Experts of a small language model.
Size: 14 layers, width 128, vocabulary 8192, 14.1M parameters.
Below are experts of layer 3 (counted from 0) of a mixture-of-experts language model. Rows are named router (the router's row for the expert), gate (a neuron's input weights, with its number), up (a neuron's input weights, with its number) and show model dimensions 0-127. Each number is 500 + 50 x the weight over its row's rms, rounded and kept within 0 to 999. Numbers have three digits each.
After each expert's rows: "gets" lists some tokens that make up at least twice as much of what it gets as of all text. This comes from a sample of Wikipedia text that the model never trained on. Tokens count by the router's weight.

# expert 19
router:413552582497525477588556630475578550500536477451439459526570526494563431552533538518565468462509490478529589429548593606451559521426488402510505438412524561511480475539521463565418437501493555509503547465465462536489507472587437475527374453524522472422514524496479485439539569417512476484422544452568490484519496518465461457495400535475497561563525505507498504460511518510415480603560
gate10:500538504512613470537511622541513599535539543496512510413515547503413394543399486538473466467477512547565408479565515516435502538478539384471510500513509438527465545531539559495475492526592443472589500473439515541480522548561475519478577545616477401506553515538529463431481637516494507463410513536499523455521466464494554442495426425502449444455488505453478534390453539456456434493483
up10:517587503536438530452516472422485477535481562450490511540535446469656532441532515503546497518536439480466583563489439536527453494466448549508529519518495533422500448506439419547496463492461532441406472490552515436544467511406514444567451403457484608511448503521482458540507411500529549508545555449488520472447559495530371592536533626507601531512446539476512488556608449434538559523460
gate11:546493545418433502524410551484358561567499495492441507454547433474565587498415551572531487418528534443523628534452460560429511533476451490473520476500499594525575489514508554596545516468525480552525503532470457446448490485478443545569515495462419463476517524559505458509455508409573481505462501537521495570510438495523640468454427552480529561481478484487556560517510534423480475578624
up11:531418563367433408508470567538438559538497558457398503485550465443548490534421482533476521438517544436565525540467587482481524473502469530481544404469503545534541436486488491530528534481468398535545464539423389470473486495496495449524517473445471427458527497589576357556477542493557502510470541478462527594473407516432562492461483485472440649541414532522543515508473490472507489529522
gets: "0", "9", "1", "8", "%", "7"

# expert 63
router:476557586485502501508476539450548535467559501489397583468538499482587453488531566439521528471519446573542529517576530547394489536495537396422545460446550528479494461570553468446443467446474509453496531486498444525532470473550426491519421437441452523492449477587443480450548510434555473507476451462572490431590515395408561435428490458549459507478432542430537511445530501435403443535613
gate1:545507527547469473516491548519448447526501560518503568558435465541435537589524485456535444421347520488548484522483507422577496430555603512502420552489480497494468447560595493484438526468537542433488419481442611507540479423454402532470486419417451503524437505518475599460564544511506550479478563480511432417496572615540440442502413487479502517574477448499447489529471523465464460557479
up1:474477511466473515514483485528416558426468477543555539526441463492521479353439490546500596515368507551520467586503501446538534413483472516529549530499463492515620416515552392464490508464497452552478511516568561521446535473473517489547588475564539510516570538568407457532536487569568417590467399556504423494616575565551525540548495466474491507453483451530488520458517408458518534470525
gate2:437473504460490417596517592392593484568524582556452530443586443473463485413424497544448500448411427523486520534510508487470507512501511494503525449515598467510484493528540596483501552519558514503491559384488530496436490427600445417590475459554509473478548462443494437448459557420521524543577490496493513497460518545523461567523463533434411519595421487441423564529570486564536495493493
up2:539509466511444519449522451554383520456480518425523421459475478498485504529525581468489621572399538561508490423449523469495538488454464491426456521552487534396520458531468461539531452540468491520543490485543517501520477494488479504411553512539580495530426487515513577508439366554387491502443382442413470551579452417552628491460479490485512507491552537513503577519485597438434457485448
gets: ":", "1", "ers", " un", " a", " Party"

# expert 33
router:446505523463598489503489577424520551419516438525408561583561494538497485479525648513539492481540524518549543459588541510431538502447582401526446440437533563475485444525463448592494479448457507454480576525507477474493470587622461493535404439498539454468444493518439510468534576428540499373474551446546450495540497484465506464512474505547584524492523571441591469493488490484440425526527
gate0:538474521574532501476513458479457484473471523542452511543468468394490541516457551561526420482447466599507525500576542541447539460542523431497511489447444524419539484486531470547443456456432499574479497562394525510472404515531503586546362429482557466503499440497430513384486440420432475372491548493527495472445519425486484481536453413515590481527527562402458451515463543415511471562575
up0:614457508631479409475490519506491545516429511553397458570521528408415543440500605417555415549411499617518491529520473491443534520497492478597494598491544516483453514506497496477485516563471493569454486541450454534504510443434550529512413479457582519491470408485462525422456467496482518479552512525413465551445481393541424437533465409511607525489435534527501514508492528491500516513540
gate1:524545481464447458487527519500482559559514544543432590446572394535573517509524472440608461604543478555509507503489545501656476539587509474444521458536492539526482536502554481484481472598501567519536479554553532505502462503565450513551396468358587490527503429459523511559609505489500526612537599505634486513410537503484514470521513539466517554581459499500499475544550515467479478507497
up1:485470494586491486531518449451527503466423527515542473474460524525509548474481504571486383439519529409443497492548501516418557448526471438569512495521485550477557450520561425449471491511489486441478476522505532460464446377568492544490622445577509502451503538575515434508479466523465453495484456549429495570567494555564481595381496462548482337423534449509434587455416511549501524571577
gets: ".", "1", ".\n\n", " ", "2", "=="

# expert 32
router:501495598463521544546583528480606473510506564493453540511494524557493433512479622499556488518571492527500532487534556554446521474500520431502524522483490583510470444565498446566442424483494541418520538511393524547521465520597384544528507372554544419502455468506460539428618542463461514493430506418544437455523504510484440417531498492503541611514505622496573480515432492481437495492572
gate4:516566518537467432580493527489437443570508480448470458434453509566470532587530529577464482496517516562514412425518632552490462488523410536524497560392482547470455476430476502565504478501475562538478495523496425517629478512496545515516509539459403493493501499490617434533461436449477524507548537498444411523420474467499490580487460418554547490472547424436434389420541415515469513419508
up4:570534483527483379504503590510636486511443555470618474506437534468495477559578517540472466496517437479513505420518485455490522601514538526457514517465515533473514568534516413398497541516475465578512490529590487525544529388499388521432439475408546496543484477471524487478495552420552404520507500549509498590372425484496516459537561602504489502479497515485444585527567457594499512483504
gate5:514467432414537520514569472408494443540492527481494436549520501484476427515493508512480504481540523496400563473469481520454495436540465563476570508531536421508497527564493488518519456531521522604460629554424570435536394575548465531506510512505524517526518494482522540495526382494496470504456433575493498584474512353490458525474563558459509555521519615441561475545502640417514566615511
up5:538490512440605477560551488482536473501484487494556420455539574493551454488535483505450511481503468451403575506517534544452462455516479487504571536563556485583487517593510423482483522452523497544424624514456520445492553536507453470435472516471554486492534492514586568524496331467485423542413413496477547533533546393473447524547535538555441484554489593481450551614515524453546566589561
gets: "7", ",", "9", ".", "6", "ar"

# expert 42
router:482496517484531622532456511429556520457489508469489469488601487563597453484544551435532489491576467514500533468518551527468538465391530416516557424448489560490500516549485451514457485435493518486442587525451560528449485533592338529533391470496485477490471547519476537467609561413517494499420489398539433486509563473443465496489500541549508490419526582414546476484425484504438459427578
gate6:532500519473544528493474515511522496462506497507523498457461487495441595447506487520484532560470588426426477460533456514519444486416432515598539529479375593429522522407523527562433475499563434515517514557435528542618419461554498559472475524576528512436517462445509530445470452446544398522489488560503564462492431431610574469523523561539440545563418485420447454542498618469577465489475
up6:453495564548548502484536459593510499530442520541479561538494522472490623440562473484426550483538470485437513529536455483482504541432440588520520590562534456487563606435567494458483516418578530458402521501592500484572427481474426505423398443502557581505499508520457565497584438462441453484486520435497550561495466485519489606530599588524456481561469428455580500480536488514571471463541
gate7:511520510526489561449543460401487591477485446527445503561501496571585393472435497536439434488522548519526554533496450617426533408531471521496516556432554446558489417527457495435422462447544554550486490519509618508446484441546491502450460543549441469433489536565450489433513504470557488470479456573453541462552498449466436514484504435604563530437406595462392521421492523497462499534441
up7:468412470461516540552482485556531630512397444460466546474486493608447432521474442485547425504567519549472530490466446555543516409496500548613505567542519469583558516460438458519456459527578561486524491591552507579456459441487436493471597580577467486468455602506495526485513513438566431475514499550471492573569492493438465587542503508487474534399507586480441499603471528487472470496451
gets: "3", "4", "i", "ia", "ies", "ore"

# expert 30
router:507561549460565558493517519529545540496538519561473471510541552482529546509459607522539456530514519503535571438545604555429521518511535409497502466440583597438535426554610423529386403499467503530434548481451497553532459565530447519548496508523519462450499526516454519448656485435552538446473567412519459440571501460445485416446477448593499491449537510439568490460520500462491448547556
gate6:589513566462455530552523425588514479500569507483443561562500518500521537502460472515483512535463410595459559453511470525459502531499476546511508450427434525430464617524567441440399424527534418519519517588433494530542505450560486534495516428560421497510551419442486502492540467455496546473492457480511482435504476412636435399508543508550525481537490580528437478599532550413546584572496
up6:529446507452524532481497522552478480501485402490520538463498494535499543517469465486542423535499510629488554500542452388459507488432563578496462467429534601489548588428596428411532517506455492462559464585497486548441446532448449462504475431594576479485496493423464513495508421494566468494562506474474403555488551628489607433533545461472425508558434454501508500556491494583535575562547
gate7:512515467494550437454529491522587460491503623487371552494432474530529529502381573531436495471514461420435546486452533542460561468552514554466519524504449474620464464469551521531469503520538504479491505520549468517411468434555472530536468531443562458519519528442539402545599564474524548468481454437580479482485541452509515413521509567585569541519421494398513501484521577586466609593517
up7:456439481386497533559501449564536468526460463435411463526525601559586487517521577426470506495471419482450554513432471597477483392501447474473456503570569489601435550537568509481504515493557661434402496559523440538499529544553515506509525522501525543520554459421489488522547482497556503517507527430550488491560503475526491493538630584529517463483419456502459507491565618517493492510438
gets: "2", " B", "1", " O", " R", " r"

# expert 0
router:430519532476533493559584590477539588458528512524430477479466558514508402534407591516549491529509499552561526447609550531419521561465584396502486439522507567540519422554531530524437405448423455453490611574521487528460409510516446515561464464563520474471509520501444444443513510455450490484471586500591448456514506465481507488487471475582495516414519514464513529467436514408438402455565
gate6:621462545500447501458503406485577482480593517481569524512458409511533480535491463543511516596480445506499508482486499500512558479435566573507590519489458517470430407524497468436509461511397417536455498494515551552454391429541493645510517434483552511548496484493579486520486477534554440497470472518596546420537503425510525447521435516470472584601504535483407514523580440406521527416462
up6:593491533512563489535517492522542502575429433455476475558471493492516585457528430548490425432431535597469526407554482441461553509460483477552579519510543428535562592460528361469506575460633580479476407449545452502513554517448458511486444417542539515487419411399499525467518460449560503520490469566509454549540595524540445521514502545573540499543496556440535475483560460488527512528541
gate7:524470459455517498427536478516531482419549507486414519585549446563532550468579520549510546493461507512498483419545454499466590532499487512423568484523434480407424414582504463613428467552489606512491526532650498443505481442580495508548484520482606518435440461495482368527525504515513470455460505454583575581492534589495486521564517527455499539415447548434464471464478479507491458534568
up7:508502481383499520483457463539620481545561458545470467582481533369445517524513501498557468367530434487447612525552530521615461456489411509387546546530408459485487517498478458512494420503450454524480525435557470509539446538525457466547479555430577500456501436512505481449534493493525510427543467484516515418534571511543382538585483430527459483441464552535435480477510449523478561513411
gets: " ", "2", "1", " S", " P", " O"

# expert 21
router:524554487404544564461495566454527518486548488583443508467570459480555469520491537474599512525536512487500513453579560511462512514471554431490577497479483493431475395516547474553408443452501505454479562500535464529537507538590419534509397519480554494383480597506427475436570593487517429452433510394584434481541582514428498445412496445540537507430520537423501405500474556487470443526510
gate4:547534484496518506544429470506467504585506487521486473452463485515484601541522594603466392466513492393574477561461484555524446536455466507516479498534425487629505411483433581513422496552451525572509487464559574642515509494464513564564464509492483498567494525429518498557492517525446484552544584511555437518493535442518513535530398402502582612574459478501448464453564495491412461500499
up4:497484431554461520442504552492510514516511476475515524525565495547511447495557522529520445543502495517549399526389563449514568586500492486465561512551456488463480535446454427416501502510390519567611574521568497551541464568586526473491497462402551517608468527480523461575576595526516441563461511542670595537483495510496553577540482551459546488502533489541495492616529428517486567525526
gate5:493425588479504512516577397405496456548583480431525477501461550454555452500444493475509518522519498433488502595456436501510525538476468547448553414481532425455466424573481641475433503505553519493588485537481543503488460486526475482529516495443532526487500540533479440512425515583433491457497438525452446542533539498509407393406541386457559520425506592492412484492517595534471445586449
up5:512459526513460386543605496429558466447592462519477434453468535526486482514507428535523536564520484405516488426497515568565520604535504516453550473543472462553477524553456523432476535434559597499520495471465545525578489550531520551475493500590649465436531547452490460482455449482439396549521459563532440642554534536476484542499502460525502495546457533486441502631509582534528534565506
gets: "4", "6", "0", ")", "5", "2"

# expert 23
router:506482593458551611543467517444541495511519480481517589520493484512500413493526585494505500499515521523586469407537610540442528500438520478387553471433501522495460482519556407546474425447371458481520583457511511563527512574551395479523421488544549468441519523508484450500550552458452459514416500474615469485546450501440438481462438465534507496455470566414577508517449471512416390496547
gate5:443474517484498535477489500451406439560593475380548483524477534482434528503482476504542451466446592597507468491462553507544526453519524532343462466530615469446482554529562522428477435532463462519515516542446541484440471532458502513521536427522452474499486645552454401487525495561495494489571540509556388588469564442568453458498570482468555497499508509567436439570492548473488566438444
up5:492419449505464542464411501522495470517515564480572424494602549443446461534532495529494516467418582500483543389513460459499539508513496496431462518545594487467500517522539503398485485409528516580441458519382470482524473555436491457426513544624425434518410572451521527500434435471518507522572491497577597479505568553551457524511578497466552487474537606436453515527480445573548588478490
gate6:557454562470538496461513499518528459488452494472474485498569486553518440584507454459431629522523568493550447465519562507571486479472502490542596392508523485577491513523469493525423521409509489523499537529507429549583493430527525512474580424574459532556549425494570468494475527502517478543491528549587463491561574402528554363447483479570441538650556532460491530423558520467506502613517
up6:512453568465651572416520389516598480527465454553498564503457480597459493480532459474482514445495536528528522383506522395539482451438488521487514474514483448536539558402547439436597537448472502474453495454597434562459464532544476528483567503495485512561492423548546425498511455504548510518531458499537436532524475517490529453523529556574459517588565461388587506438533399569527524512497
gets: " and", "4", " but", " However", "ly", "en"

# expert 29
router:396555548455647587592602576450562467502506504491448527483467493499543444508507591527580531466511515503470540514573573522462510506435539454444508459488513510514519473547550519555404417436411554400480585482445487568489475570498411506515502491496555429501462510534473511474528576486496509488441519390586450498502539539418440462473450441535518505490510547482555544504455538510433439483623
gate5:464562467538553498475463425441532481551451541502517440471508462415484574501484465571603569452485428561510481468590499430393585463504511535498523607543544509421571529501563501422452469465604525571425491566460383471458429658471496509516481449538501516531423535530538467478469584564517577430450513563533477495473526487498419461439509454454547506529522540451512460463507539520500455542534
up5:515517436504563467526508523503492496478423461486515447491520504466471516495572496525533503497624482448453494530638519482479526414403493475570553501523585523496532506513502455413408568339487569546422518530440425440439499532480538550473451544505541562493589372422556409416393572507548529459473490531541566582448576503456440471490531492490514541517489539457529526563512480499526538503528
gate6:556513420514486531495558520468498492482627509447592460429519463452502537557431443477556476458526543460460500427510522514545440473467536492494514472420554530516431509574410453428493428509525405519444487547425509522433374434516501473524535490556438450516549478454523532510487506449523461552535501536503509464589428397489577511560488584566432527578418558453344470581512505439502544496484
up6:489421460502630521533529531524512507542567485438499477349489466519458554482531492455542470480554506432476509403481549442458493576495505572511490563505541517557575571482474493462520480531537563430510441446497523534366453536391522516460539515482497427527457437473463481497558562496517506441455464429513510562439502443489563664532556547534474441539371483468578498573526496512516542499577
gets: " |", "7", "8", " South", " West", " North"

# expert 34
router:476505569498463565536488576467533519479535490521459476510505473556553490564506542538578478518528474525508565456490564628501417519461472407480527492449516529498438488528518425537397405501443479417458580499487436554533510526613415557569436480486529508411487494528517511485611486484475504427339577414588434520544538482438450452445475458482520578478496547519561467461499492485408434542498
gate3:480464473535477491429400469512564579540517563496431588518506556517515472469557484453469473476471402527459523531511594615469553434513587504549521457500598515473552479554461423536488419453518568539481442461553548424390489450511441514583545532451456442524488480479429462463545479473535616422462516508479473481516468436408494537469414570460491499432516422482555585445445451563428494483473
up3:446467569373532461480477433499490530559521588522496447451526497438557524440487537481519438537586415486452485487461576575488561505421514552427567579431419494585509417550522541547493434517521502430437490550573582425460495446517461600453468497460578423458490513465535490525503538568529498571508522448448454577572503495471479513474477550464530550560388529577420470520453577450540512481511
gate4:554511510469485524473497494472477442497525465502526635506485482547549496577501543532446463450476541512500395535515467540465499476476461497501571550531406429475460532444469604497431479465358537400450554545549472534489520411533528484639559555439436541489428517520526488500483524535484522489389520495456536498443511400495524511443494372556540502481446465469374475386464470448444494470461
up4:537505445431507419473562552462517468496561518491581551564388508470446541445526538499516377535500470542533517431475504448564542493547512530475643512561400470519494607467438469516436505522384477490558580560572515531549536529489454470474466583447561541554558511523492510517488504473442440535442564432539524530475502476539600532606579455496466454524417400545506474521477468437438516514509
gets: "9", "8", "0", "7", "6", "5"

# expert 46
router:467550595440587489545573535469537554508451505489459504519514484471453484527493554425564479495506521517511622483579568568442498487486572441462431418458514485476487488534562484556494396430456555441499517511488496504494460593551428557539400479518501414452499550536393483404543563407568533459480597429611412483490485489434526491452504450563503500494494513432539516478435581446492427519535
gate7:553501556554548501478568559507490441487512593485521519488510439527489480526468519486582450509560529521429538486574520529362597509520556508488492586521489516611562348542456493602446431505527562443506499507553543531516497510629450507509535485466459473433440466522546428439625477489573466444376482521467487583504532524493512606442532488527487462521433504513428495517450571505502470461488
up7:515571574493559473511520521487501512581458484455487490432514464419408484510478475371528398499542454516436539530524506587428550514461502506601446547498510469547570447505522495620517462624521516450498457531577494513566429539546478487522550481544427459393478471459539495520489436481582481496458517492395544529521534536529562511492505497528483376517475493675428491505468583527529500509446
gate8:527452493518470461525462488420493545444412551489493531506445412489526510574505545527553569519506491466575559434467583512565434461529484533490598439597523537510510448521489541496542449550475489433348451508497556513489586545455495472537570591472458511579575484572459524436479488528549516426549577450499451517489442453452488481515393557380485496488392493421487567590537488549491479425506
up8:515504526565486432579465461437530503521475508447499509519524512505536535515538493507539592627496532487525580632415545538485441422518476483500598448496548476404473484473608490476514492458505530469529473470370467530512368590480509425473500395570478515480591469478551471547505479528484498487473526491566504477369490552444538396512423480440495533440529488431531566558441434482545521484474
gets: "-", "|", "==", "=", ":", " =\n\n"

# expert 56
router:464476536443521566540569509451557551406489552531432555498446494508531451544455554485509547479463500561607505484536501540510502550409446443441550476465509486471455473546536548543431395432475609403468606538425548505516469578552459553539472456562559440498461544520468442505519548446467451386417519463594439520552487464439522461527439487504531519475449472438534477492437511474400409495586
gate0:530514480537510544536483533447473460469562495495470517605469433394454524519474608479498456534536502553515487513473532479542497476430468477513518511436446517491521557483450499444480462506451555651510582497484476498561437550543520491561393477510442481518431442506500519535470492411368444465546455411527506617495564380463552480578475558509508431540578482392475489504424510443466549612485
up0:652526524597451458444583484535489541455498489537673539504429511447486468490483458535526454479455504420549507552517481515516473545560579478463413465473565573485439458497563485522529466530512435471414428507485426454531571571584529449508454488544534503456549480483471474426455478496509530450499549526486543492536444512473449485471530429366570545543383466552493486446437556506425518521431
gate1:477543554506526523580630538609454568528586524498525574557476461495539562451506526439572427463376467526575411575571455471570496479483489503514504506416466536535493532541587559472455560572503539501549506562538494550461415501495461576501534492517472472518467485557459469569486561471445523426589604566453452541501436527460504510579492574493515494524444483510489454409503590469443473437441
up1:449506541552527572478460463522565526501522416468544494502479491460470456460551491549527510583539520452497533597549510511549567396420447542535645535546500514543581502478498506559458498534504505541590420575565513461459569535437474423409531581507451518514523461577498480475493446476554377518561431519501461516535581484416465558543520438531415438435440469547416508433525444450445550489556
gets: "|", " the", " St", " W", " F", "ke"

# expert 6
router:454584555546522516534479562488484510416554513500419558502556490486515519608492593547630492429491449517538532454553560526457573532502514460481470395352564550425489456601490462545446455402488510511410545472486498513472526505534441558561463464504511496472533555495424500489583587413507454476427561431582434457554497477478510493493469469522529535495528514485571520522498507497377417502535
gate6:477515589531517473518521497557597491417507508360583452458444572474543553542475459600492460449463484436396520465482482529544497515484529527527487517549475524528611437561448457437508485562445469340481536563448473445451511509471438449536541448571438497533479488541437566521427583503530434527477448513506516515451487431504441443449543495468431587544424510506536527412535452431456499493561
up6:444547499536531502565502459596540518529450463486479456483455458437469517416399379549485394419502434540460535440413475454537418555559570532502486488512570499492579512506476454443507529450526534414448455496484410494468488519488461447483514462527477567536487503490449538538466525503551425493440508413539485577412499474510463509306525480471489546541539403457595570460497451442480499534533
gate7:456531494487623469478449476519493465399477520503511536583529576618534477616505475532531479511492452442491466378515563494476548488533477515530454462483428462465463389532449495555494515467590571475448549476469438555524551431530460477502490530477508500447472451539494456433533577527632528344404471468453498433519468468526483567509471485549491524467427549507541537371464498457444445509474
up7:449523446503491446476459462512488548554482472488439404498538496550464475533522393539495489610532393536482493450398514495514531506500497508668565458485536527487478529563453457615510476596623438440461500445638443519521499491503445435549515517585524518513511452425485486502562518478611494450509432475481644503541520524475518490564507559516465536467494526556579536460488455535495535526527
gets: " the", " a", " The", " |", " an", "The"

# expert 40
router:496526567506597548517447533460531499460561554466371496476505500480546494484477594436530549455512494477523553472531640587451577532462534455547463433460519524493461465501565434487411470464525564447520596511534482515470503506578407550546442471534460541476419477545484466489540522428524498449416471438622471512596513484434464492514481471567517477535462508404626483518470549425464420549548
gate1:551545486493444504450569546478508499579487483535435480506503472516506557604495561502526359476453460566478497476482550522458421493576511484492508534556423456522549448582529437498457499489536424424523421477497506480518448396570463470459490547496612482602417428486438466507507478479453560467523457512576556464483536487526549351518536496557489486570486578470573536450545511380500421570556
up1:545455547480501514499462429488450460509519469543555424510530437525501539501438466522504519578494446430513472592535467542473572505560430536538501509444536468583536525505567480503507465550536556487551469444551546493513540486608486552523555550574468529527474491503509400535502436558547426510523385537467504492642645512548574541478437484507486480335390532408532469510494441508509530587504
gate2:463524526546471499566470579442538620512484506540482529560568445492499494451550438438448482459496413542496494488513499495510578555461452472552496466490512496579501560521546509486460458546521561574486603445564506519519525433530410539585428584404457525451454441534464474600521480484501406581573535521498487530543380562551508556531475603480534415483484458407535534526512391540515536479594
up2:552478562469472624537537436583359564529517381547512516452455468502551549451502476502551504569501437536458462544460543624476505444453476507529540527558479561487489515521456511429518509525546417523531558546477530426582472576529539543459500569554541494484376489426501455463636426493474498491477427468458510500534520423489480526527485450500536562455570525521488414530490534394463443445506
gets: ",", "ed", " C", "old", " K", " and"

# expert 39
router:493562593486504573539473534497521480444476525519483506494498524522603415528528594575582547500542479549502465497525569526442549500446519443456539500412476513551472441522504492531479437469458502464511590493498446541482435521602402558502396417573511468442477498547514463456555526461503439435451575487511443452608578426465458453425483499513629528427511558446577482431524528497440481470613
gate3:501570513488495500365414529559476572524423504515482587574392504527420563446536516478515414520369545477505480523492465474455550530486570490481542483545500498503514545487560462487453417410567478558478486458416509448400546481587496440597441514504484486534445460553466478440531497506525552451504528510507554570495495496462633454532502505536456526510468557491658506474419443541461512555535
up3:492472536473419406507511475470450504544505529466478426566563524546569512514467550526563566492561488406504521517560471524436470494564490512520644482452512495560513478479504510457530474552502489524480504536504571553532567549541550561398480444596435464353577495583485457483490480543553538529446568549407505512535480623529472615517508496432441555562433416492506551544504438499477561581481
gate4:516458585554474442590409515501446498539563483480519542411476478514454520533505487532517454533650486480553476504527525551520479467489509401543568490570559533514430484482522496431413454482458517502523509559467489541509489460469484474495567594490481486575546574586532430525438560458511571504423605509469487602471549388374490511520472388550530533575493502544484430464528386468471512549502
up4:586398599485497472538566512524488527609538487504558503390458501469548510502520533529446527432585431538543420564426495522522460459476616433447503600579540502493485506561477457449519488520478483476525572507496521504535491503538474440454506651533523503648552516560540422468544564406565458460447532540444513569494509456495512588536514493446550470464476431546457482466508485520501554578526
gets: " (", " |", " \"", "\n", "|", "\""

# expert 3
router:438494527450539529512501520415545512339517489471506563541593530545542473519451595502581498467527525455539500453538584529421509510422513479477569440384472564439510390527551508561507430454515465497523549504457542535514506524510438451518476507548475407383482504523458441442497504460517495465444523443597450388509510486434520491422388508533517583507467585464503453492448476455463505453587
gate7:437492449541511530444508562480498551426422614496496547505460457535587492565491515602578477498540465570524478442559552470495536467567608467430538472489418526529556481539414506432535505509516575597503473547407530436444452464521464454490550510475505505395466521562533507336585469489563461457450516514399492501499527515498530588477532531505649524532445520486479473511481442518488504451484
up7:442453448503447439491487537565483560450495510468442529373519484515532565488497512550488478408454487482492464415525501609561434447532613492468509465502511471619503532579524537527541491523534497573438449512526545498555454513496457551466566552502549446475515489441499533418608427526536514509520466412397484498559463525555598477452422482478667435537467512509471452464565482501536489457400
gate8:449536544548401484553442531492547488417526505555515469525527587525519440474534532568600476513516550476520529482443572578482559543535381543494521484413505555455496486475475467498433495549456505429514461430423535545478479483452551517556504481393497452458497500559529513527509527464497477391555587572446457505452574530488521670613499480412479595483422495479495526526489457392460514449497
up8:422543495541478463530420521487624562457375581510498529494402567471478387473542474459567487523566502521553587497422501444437521426541445529564451480448516531512464607468560472627429505480522537463496476525443495505452551593494505515504515465504493438494549484543496550558516552465473460504487484494463443506391580487524574560545386459462457527515461520448532533484435460396500502473429
gets: "-", "|", ".\n\n", " |\n", " series", " |\n\n"

# expert 43
router:450496566499534497556493514461557507448455542493501471526540523545573405482510609501556535539505514537506557514530609518412500466460521410486526366489460510539465479486514485511484427447394527418525554455455464536428412552578425493560474486475491525481484517525477508401557611463469478453409540490620451483463513459470457534427455499574533528502409551467560478494451514435390476544588
gate3:441485528466460515431523489516556539530579527508433518452509636488578591466546628577472563472450462571479506570534498503473570483573574484517490529453523523458492524600495428484532439550537581489434499528432473501498513463486504447526538503499506494565444379562461494404627477514541612475459510468429564499480448424477500520481558591441523496418476543521507524501415503573453499442470
up3:374533600330461452443568481482543466415525487443538524495624555519626442484472422514479505508511505497415535563555549553496552564522551562483556502485493454525539478487479487474509438489580533374523525555478500471466514441479500505484562431495561476469483462556512431439525465520595473558510492546469473502482424477500554542572522450448504528532437541620433478536474510512470531570450
gate4:490536508626471509464507574530494479474453547546541567575577466503431502482555469515447494431500471408545400540553518506548456510534526481524514490461440483524480468454537578508428469419452534534425614509477451560526440485532511569610540448539475461497523549508522514494425556485535468530539636503517483539586603520515531540425454391487606557544497457467441391408513464513463493489461
up4:518484366565498468454575611590484486478459538567537545528507498551477508554432429591518448472500461455479436514523481491546536511603505498477438481460524526508483499493509498538486451430443514522554569479522476467560414472463471500478533423445523492548534480515537497547507554485506479566482551512552674548549590553589521568376439500429510389460479454523472521578557540514530575576464
gets: " ", " |\n", ".", ";", "==\n", ")"

# expert 17
router:412522570458466544536547551474566500472597574476504512449533491533486510540408609546540530503502505540537571416546582516451512471450564398421465505435464574444571425477541504524489426505430538484450599516492480507507435578547464507496516422524517443474437563536501510480584578407519466451413556411564499495517472537414457431516457423480518569505499531490571458532503481537431471484592
gate5:472442490473544489560573601439534555580615588534566553449469465454463449572405545592564455519565505483434531547506548456518498453527499481493544540489586519457455515459470547489539408503543522524575495512565485511584502498524448567574517497527474445497536540513523410576476570500343427413575607554468406557546460476526495461510481461452531522459476467502467432520506534470474513514464
up5:539446488574509498426482480461390383479432445462492441446584523444507445500405517499451496518474456469542475501525531556454520532491542508552541517584536558565574521563497469494535608405448523461441553496531444501501597479600466487479522453548523402485522563512539473449446510499571474568531383520483583588481506466421503500517542424546507469490499562516464517641492423475522530449568
gate6:627471508467473491438584550455592505376471518485529535502424431428465525566428479425538522516610516540482589526448496536510456452415503491534558484432512529483542500454532430447409518497535471497460496520493585473614476547538462559546533444472453504567517518438540521516456526473483456571454519534459512422523529406505416450423540506540467551565472603396478460422554548514491519513448
up6:511402546409445561372521502531502494497454462493519480460490484492473618550448399476490502458531492481473481547508606501519383452463525520397594445463580551429515575400525415437494513427494537515491556501513396517556527574458503592493517462530499558535517566497548516501528493445526564516432419427478491541488594496483535542414513498569493500595564454428538494476503524543449489487527
gets: "4", "8", ";", "6", " |", "5"

# expert 53
router:454495512477526585533490529446551524505545560532412447563480533575617500536522563479611460435520518497473574514585507588472502449442529462529532405437549567531467493513523420528425419410475492496471553538451497506528395480555414525534486491484543588457549458460404436466574555442474479467445556425550492453532554502470492486440463490574507530458503532501598489476516543475452435552621
gate1:623580444482469478467544475511563531479483514460490457495446433548495545570490488457534497561564499494528490593559542509535529414507533491500472464561493497497511549523645526519430475587444475505569452484501518426572457465644467493483537441374489485618519408542506468474531561507443454557507509515591499525390495529467524507547522535469565566537460515559551517349478515469453510501538
up1:537448529435429489498503541549466437572458433545554523458515451529512461433434533533522488526522449497480449523528518520542524449542506478467477545526440560562570480541480549447494426501426483538544479576517611595510496511514499542541452487601545540506576531572529355490477524505534436559577503568429400570620548559524478495522439485485538446456404450452380540584502503447444557473469
gate2:436500532573501509536569544521554500534481585521451468451457475510425496351476509578450487580387528443510487525522482577428514439529502479490466443499504475478521518472540509557461497442456533606434541578509492514526489450543438532585404476558559542414585449510591456457457553478428508524568591520458511494540514423523476516439494621484385500568524541469496494482538545528535492591563
up2:467495475507507464450527427545462521548496564558491518442449503462581463452534468426492532578458524550487517561509513473417500482517475481416474552539515499452620469548494536524561454516573560452495573528466495463496549576451502503505620552464473491573485504509351532522492456559578499536459372467468536550555507542458586468601541377539628488467545514545501487426545485392471534519492
gets: "-", "–", "ic", "ical", " m", " more"